config = dict(
    num_hidden_layers=12,
    hidden_size=224,
    n_experts=48,
    experts_per_token=2,
    d_expert=96,
    d_shared_expert=0,
    hidden_act='tanh_gelu',
    moe_layers=[1, 2, 3, 4, 5, 6, 7, 8, 9, 10, 11],
    router_score='softmax',
    normalize_top_k=True,
    routed_scale=1.41,
    balance_loss=0.00347,
    balance_bias=False,
    router_noise=0.1,
    init_std_router=0.0157,
    lr_router=0.00113,
    num_attention_heads=4,
    num_key_value_heads=4,
    head_dim=64,
    vocab_size=32768,
    norm='layernorm',
    norm_place='pre',
    norm_eps=1e-06,
    positions='learned',
    qk_norm=False,
    attn_scale=0.125,
    tie_word_embeddings=False,
    parallel_block=False,
    init='trunc',
    init_std_qkv=0.0356,
    init_std_o=0.0442,
    init_std_up=0.0509,
    init_std_down=0.0509,
    optimizer='muon_hyperball',
    learning_rate=0.00641,
    lr_mult_o=1.39,
    beta1=0.95,
    lr_head=0.00693,
    max_grad_norm=2.0,
    warmup_steps=200,
    schedule='wsd',
    decay_fraction=1.0,
    decay_shape='linear',
    final_lr_fraction=0.0,
    batch_tokens=65536,
    max_seq_len=1024,
    doc_mask=True,
    train_tokens=274200000,
    max_steps=4184,
    dataset='wikipedia_en',
)
Below are experts of layer 6 (counted from 0) of a mixture-of-experts language model. Rows are named router (the router's row for the expert), down (a neuron's output weights, with its number) and show model dimensions 0-223. Each number is 128 + 24 x the weight over its row's rms, rounded and kept within 0 to 255. Numbers have three digits each.
Before each expert's rows: a language model's description of what the expert responds to. This comes from a sample of Wikipedia text that the model never trained on.

# expert 38
It responds to: Location and measurement words in place descriptions, like located, km, sq mi, area, village, north, population figures.
router:120128121089087126089101128139131155165139142142143102111168119132092142133125143135103113082077141115119110139099168108087107116112101145114131103109149132121142113121095128116204116094086166117130100112148109113131119128137141138140148127130108194173143113133135109146108112152119115121167142160151166096143098127138065090156126103131134117119154134132122169159137105133187153119125105097143145144133099120120131157104123093123111127141105134166146146118156118148165102110177145115147099141138133128111125128124102122155110116117116134110137109142190154101119124117111167086153143172127139131121150124086133096113134137163173110119142096114134205106107132142113096122199
down0:119145136116137122127091095159094143111117148118125066086122141139081121123095169110113108106099114139142112150142136109110152125104110180167121105139117154110167120151095143156108160109118141102084156153135131106113141118154138097155131127121147161131079102163155122089144156147120154147124115144154146130142102142111077120121111118104109131096108126111116128121130110203130150144141115144190126129145150128152144115072163155139107134147103106153125146131122105144126137159144115150112136092121134095145097146165134113109125165130130156098104174072095108137146146111141108137160149111141139136111076088201097110140107147102174138142153096137141144131156154134079110114123
down1:115121111143150119131163150133144136103141111144117122143125093092141108146153111118138140115140133153137102134136102149128147106140140115082110123154098186168099109106124116136112122128155106092136088182082104133161147114122142110089157134110110135111120156124137135111130155114119158112142138120122144090109087110076126113111133125095131141064154156124138106159111160119166106118125140143099123134155159132127123166135139130110116097110152141153163077106153110090167117154161100100168171166143093138133157132125102140144133161126124135074126106088156139105152121128099125061160124121150165143154142135128085131157176066094159081099116118146145145143107099118108148130177

# expert 45
It responds to: List dashes, colons and field names in infobox-style key: value lists, such as Country, Genus, Elevation, Born, time zones and coordinates.
router:127089130120120162141129118117105076153130096134089132101118133151092119163114115117117119104156114092138105150142107142077141067156139174146100108130120124106147124100182169135111138161117153135112106145095128117105140143133118134152121168129121139178127135115125144141114132146131105145130108084133103164115158110164111118122158102106142176182158134086123150106161119149117117132134099147107106145083092157121103121099140163121101136157134128196133177148107140089089142156165162156151099110182086125127115115144163139140150118124141106098148132111156169098147151084093119116139122122119113120135131189093147123116137113143101137102101135113108165169125145121103140141129
down0:121187144113114179135152135130124153136149157116156104132099105089188134126123133132101109166195170148123163151081101124155166090136136117128141119152170151167145117127132156127113188132080136112132103135124101134094118147129127120145103167119118135123112132135125112165098082123125121126087123088153147111132140125101159110160112102139169091143115094139125144121132087135152131137128105111103093138157084172197123138119113132132116161134150155129180134144075136123126088123166126115135118107109091131129109158124089078091108165128140148104130105134135126135116135120113133126146092110121155088133136109162086128131129147126129106109123134166124133140126176137073152132122
down1:126146116093136121134167123129127137103148113144131105136166145110170131114166126120121148109121141112134093141104109117140115112122104104094181173133115150149156157133107136130149138075146095179133134148170100096148115071099135131124140123172086125117124143172110115117136186122120156133162189128137093157151111159117111151084136091131115169147067139149088126166149106116134149163122139146132138143136133106117115139139133099082141129136113123152143131071131107124175090125135103123116105139199131120118155138133115137111109169130104112117144083124127126143129121199136112124111106072151162155125110129126133064123087105115153117105119107120089124112110129109123128130137

# expert 1
It responds to: Pipe separators, line breaks and header words in Markdown tables of sports, elections and results, such as Date, Votes, Notes.
router:086137149094115103160160131108118085138164134131111153123090143135142148148136142148140172148087169138162100104119170119160204112128144177132139149087152162124145124143151116135110164083086115147090133137111103147102125119075115109095144125149153132152124108137128111128122095167082164168119156113108133111106133112119152113117141102156134156127127117146131169140107097122128101105114135118111120097092087166123076113151125110094119107129096155079085167134168152144122107099123111135170127157140157143133101125136141087137157128165122103118158144097129089149110116147105135169161150172129139154085099111139147121099136128136149095139147110103112154144129120117125114143105
down0:084133095128083129125147149144113127106147141132087111099164115164138127134165147088127147116119130127190104083153097145175116127106122121095147129137170158166129127167111119144165143107091124133131085185148081134144163141147102136148179083136127153144109095111123112130135158146119137122147170133149116121136133095126096083146170151149087160138122095140131151133084113180141128156086143104086156152091126137090168108110146128113143154130135181168131124110132123123105121135116134131138122143122129169114105106066120104139119107143109172088131119111125141144132106108127138164128153142138127163089134140089143117143125115109139145124125129088133137141135092112120159169083
down1:098152155156111132142120150147124132109142128130116146143132122120129134149144158150104157127167139127129127142121142154162178162119144123156106146099131146124099116156102131127121110126107068138099139129132131130143145141095112171049113110126157119100129150145126118123112128093106144122148097102119123153092113080142156116142106117142137156123132113128124151150133124080110101150118117133110127145149121127132135156088119137069155161124095164118177093103091171084075116075180113135138138157136161160151116157133105123169104127150117104072141111147156097130122107116098126132141131188080121115134137141102105141126171138124091148110109087099167155155192113120161140160151

# expert 4
It responds to: First word piece of foreign personal and place names, often Slavic, Arabic or Indian, such as Kar, Gor, Nikol, Bh.
router:163143125170160172120118105130109162101147136113124101106152077096115111137130115146100111116116153135115110131127130146137122085124110112081156123146087096128117185136095145143117157143172123105134141133094141094116123160157091125114135136119114108162127136136129108123170117113095132119097143148121093117114137121140164103098115138132130099119119117112141159159102161074126142136141139139131174080154159080130076144135149117149143071141128146145137156145069126157182122115160129153096137104141091097157133121119172130119074139121158054154119122116114156158138133116129109152119125123099101159113171157122144105145119142123148087171134157118155121124149114112111184120153
down0:080112145111152089136127158080126116131116141148136124134107103079138102078174130130142129134107165134175129142145087136144153159128139093094151100128177135106138122146106114135079079142159060158142159133159111126164120139140098181120129146147113131161154126119145110146109131146090138148162144167132143118130161154157133169115132163121117151129155112148096142144106109146115163131115173128188103146147122140105170096151096142186158132118163117153115128114111118105157102129146121081127111098103115122093138137116095102130156131092117137187107117135112107118121119122108138121108132116147128140113124154116122077128109124105114107127125132176126108125181166106110156128084
down1:104093141104145129128151054110121096172122161175111151137089126076095132069105142133129143122121120107086124140110097115094135177129112127163080123125118179128131184128121099120146133127118113094102110132110128109149116110159120111129122126138140129084129108121144154129129127129084163093120124125140106122139127143165117114113126138122093131089110120105157180165099089128108166150138135158132141128122132125146137129139132167100132103171126127091127143148137142123185112169130116100153165072132151077080146130116124134113127129162130139127149155180094104118080111173112106108142124150144137121109132153113168154122150137168108147154143116117116151137089117158124160177138

# expert 31
It responds to: Ordinal suffixes and words like th, st, first, tenth, and number fragments in year ranges or scores, as in 38th Cavalry.
router:128122126111131100119121182095136155115134156153156165130170126159110131145098105138108131129129130127110117096123135078106140164076113103117137178151154120160120084142151088142105101115104133148129123128114130150146108165126101106087136108170128106152096123086123133157121144108125153097118161125104173111102142133099125146115094141128122120102109131139121115146136166128066136181145139095079179106147162140116108132095128122171132129150128085075150102137155140127164137167095083137107126141128155092152162098128129147120105128161124161157124106121118117136143100192121123104133132131145153103138093133134141098101072115119136188122159111156114115112123146110128121177102
down0:129119104130154119162104141136168142148149101092149090105161107125139117114138170147132107130078096112094133128124120085120107096161139114125111125143132146110079123145133162116167098120117133139088126148144117168129170118080159128126163182134127133094101148079126152133119117118115122140121147116116135097148140087151094133094124117136124130144139133105149150149122173099068150154109138145099089133122125172162088099139148146151117136129095126156154137102153127132139110141122112150113076095120129095120148157123119141132128165085085131118098131159135166148114104138100140152128157109125132116105174150173133135115092089104108092139147165171154201126126146137126123065139
down1:123126095130143163112098164129119116081144097132122131144105101125116144139084138106151147110123146116126144126122110112111110177135201152118122142111142116135133102154109135136141126142129187148158134153161129142111126152145145092156056138140067118144128151137166102101096147126157119104138163124154138169092160113116099134174108132119116112141148085184145096104108104126117112158128144188086146150130106078103152147118092131103126108101098141144123132131121111139137150104162126138131079087156151135153117108158147122142130128165149183180098135156133125118170112124106134133121123119120141105086100114144169116097131094090114139126156146152163117146133157144107146162122

# expert 32
It responds to: Prepositions linking noun phrases, mainly of, also in, for, de, von, as in Republic of, List of, coat of arms.
router:152153189110118154119134128147140122089120122179086091121124141171182082148100182119134148126131066143154140133131142151136147138131128176130116147094154108105155097136126140119102109099132153098132115127092107095136125177111099109117142132132142119096141098147127124126127154147137148143154119137090117150103109178150140093148144147113112166153150065114093118127149134138124115118128101132122188137144134124121120079122099116116159084159155102135115141155059097111149116131109153112089106119081128106093127105142119127129172146107146119169093134111161119143138151134116142135128118154101183153139135083102141156152148150114159139165126125111105135152155133119128152104100
down0:136150186117117111132153099147130110080142090155078136098102122128128136154118135127115121145133079137149131153110082099131139112183166141130131167137120138107093132154164135132167100171113131103150164164098104120131141122095117155130155172145101148107126094151162129155112121116152184102136130152139136144095150131118090121115151095125130153131121091116121114187114112116115138134155160142108139114146170106104146145161175122106135083118142102139134117119132166135138149112123138100100110145136131113132149143127125099137167134186091115121108103134078136156116135104135130139127106125121093165132142180078144152086093126173141140120129128065108159087126104131149144156094
down1:148103137131113167125086104155113136143145152097095142100157137132157131128075119119078183105121088133157120151129113169119094113123123172130127096177136136105117149123121129113158125161093112095144108140106133136121112121132151102110129112140137141159127116177143116121123123084185105136153118145103143077167102152142136124129124138134148172155120131114135163161165141097156115118127105080090169124142173156128121109155134117134120168101146149103111166050116126101145145171103081106121117145106130109157123102126138139093150122086136123123162141119053119111136136119079091139129108123106169170124142108138154091121126159146114114158099123142108148132117138135123145109138

# expert 36
It responds to: Tokens in technical or math text: LaTeX backslashes, units like kW and hp, participles such as built, designed, gated.
router:099137108167120136166119142133150153133116055120110118097108148178137157174124112163134130163135118121126122114131137105124143154102158094189087135112167079132102124105121100103125129091075104109179154107174141158151106153116156079104138131132106184186109197151107115112120148066134145112157154119162112132130102110064092150150116146146142129123125156144109098155166104142128130129107100109069141128153166135108136140109122136122147128131154116101114115117145106136130111145121105124136154136088161127138144133119136140149118109129147146104140112118124113130116099142118148112147161107138138135151162130150135138075105118119165137102117097140137128136090168104122129116112
down0:124164140137136120132130122142141109134121079111124116136181125122137136093182101140153116156130113127136144143143122120135143157125079131116097074111156123137128113098162157157126081138119146105141166096152118151148144159107162143148135187126123098119132157122121116121154184144113133114148147095146105136100121114145139165102157145124155177129077133094121101136109168168062159120138128133052126067120137137102127115151149104128135124159137132139113150102106117123141136082140097088124141132129151142114154149082154162150127144093148108136151132150153107147116091099094112115133083118136112160163093162129152114123128123110114090099140138188114120139082093122149110112131
down1:103144093154127107158117174118154110156094132143128107134145098143113126171103119198164152100106150132141102134131126131146123116123087096114111146113091141157063143121133125114093186155088130109116163111096144145136100160144119106111106115104119112121145128159157101126137093123134090129159131099125153139169160132099123152097065120114097106135114120136107100124151168143069146146196138121115103123096119148132146117155115133165120126157097097126088183094118148106145115105154122133124166120124135153164141122099107098141148142146125145111142114110128123114121106129107153186144117144091126084141119120165164109152102109126163115127097130138112120146179137146105134105105

# expert 9
It responds to: Prepositions and infinitive to before a noun phrase or verb, such as to, in, between, during, plus modals may, could, should.
router:132085194128110143113150139135115114132118118116113151142134166117079105137109141134151105078092152135116123121110149121152122060145148176178137109094116143093109166139098116128155156137124117097139122142129143174153146102111153129146127138143140113088116130138086100146171154199128111147138147075138119180124126123120144128118115110137148096111122081134072102155126134149137146117098126125150105180136106145107119161155115138133118148128107120159125115130102119180098156111140129126162115137138190161144122129121109139097142136146086103143094124148119143129142127130175096108146121150141096084144123137141095090142158139168122118083108127103083146137128115126187136116113
down0:128127132100120160139129118081155123156109099142167126123142120148203129138118156124159069146129095124121084146123114129123142145132169154117104080150122135187146132165110123125122130155117141120125119143102138115182140152084119121118112139124103106157106114163104090133145101143091113145138091117107120107153095177112165167123139148109094120153109103094097105087133101135129158096141110087163124087089107081125130174104125143137141138073160125112122140147121119162135126154157113126134158152149105116135135109140097134096072100162162115113157116117172139148135125109102103119161173144154137140090085111142147111149125122122172127091105145130141122144117109104137142108156
down1:114107172155161131132134152089103102143155118118122101142123096110140122088098147142086103123140153136123130104138150108140160104126108129149127109113108127162113144128098144115141164160120146126102112162129161117112135163121153116114095165114138170099120184102139135156134102139127123108169111181093152138128160156111111144117106129121147134126172160099126087098106173169100097160084162147113131174149122124127102163178112063147134128106143125123159172144115124111131121136106122118124132097157142130112139112128163164121128118123168097135129131060115136145112072163172151096124177117153166141136151110115087153090128139116136114144092137109149095119113109093106159151138

# expert 28
It responds to: Full stops and line breaks ending sentences, paragraphs or list items before headings or new lines, plus list dashes.
router:117114100144128152095116118143122109129137122086147135148125129084127124125135115124150164100177106144112127151137137105075164162154098116114143123137137088106154114164156115124153157127166154161152146160116137104124115099107114148117093154141100113066127110139093127143111138147153169113123093083145180136124108153126144135123166128116140126114133089118101126091142084103153090121148145129166075113094094131163158144125122166141160085116102099136101140154144115139119152098170134123147124112137114153139129140164113105108155126142131134099161127176140152113142144135155136135195093088142108090106168143120080133147139086162150113084153131139105160084161124152113111106129
down0:144106120088107087124136110127130112156145141160095126117113105151127131102142149152080123132153127148149123140123121157120102140139117125132160089156174121125101126092131118113154122119101133152158148153118137115158101160123171125153125137123115120126132098128096116129154130139138154120093134154123102130164099142097182138159121135097161159103120145145166036104116170149181152110197094100150101080120151137112108083119167159132091120161151117113147137144087122164071151128128134106141106117143138089158154100113130149100128090133126084144121123131130135148144134125068123127124105113101134122115116163144149090109106103183167107124146144103146105103106126144093147120129
down1:111134126144102158120159156108123139160113145134152112157129140155151130105096137097096119105096086130096135144092147093147167143099115153116128085109085128148157125143110138145093119112113138094104099143155163105069114142150150123121170106130134162106155152093095166136180143118156115138136133129095135174122081120144085134122143153155126129139135129140168102101162121132128123165122143085124121139140097140115107145132133114097128124126139082161122151151099122112181160163093172166126138112105148154098119110122167167145108132109157124186132146131108102140102113115120151135099101181161138150109157120110100129133133111113085172159125117121098160120141118108151114070164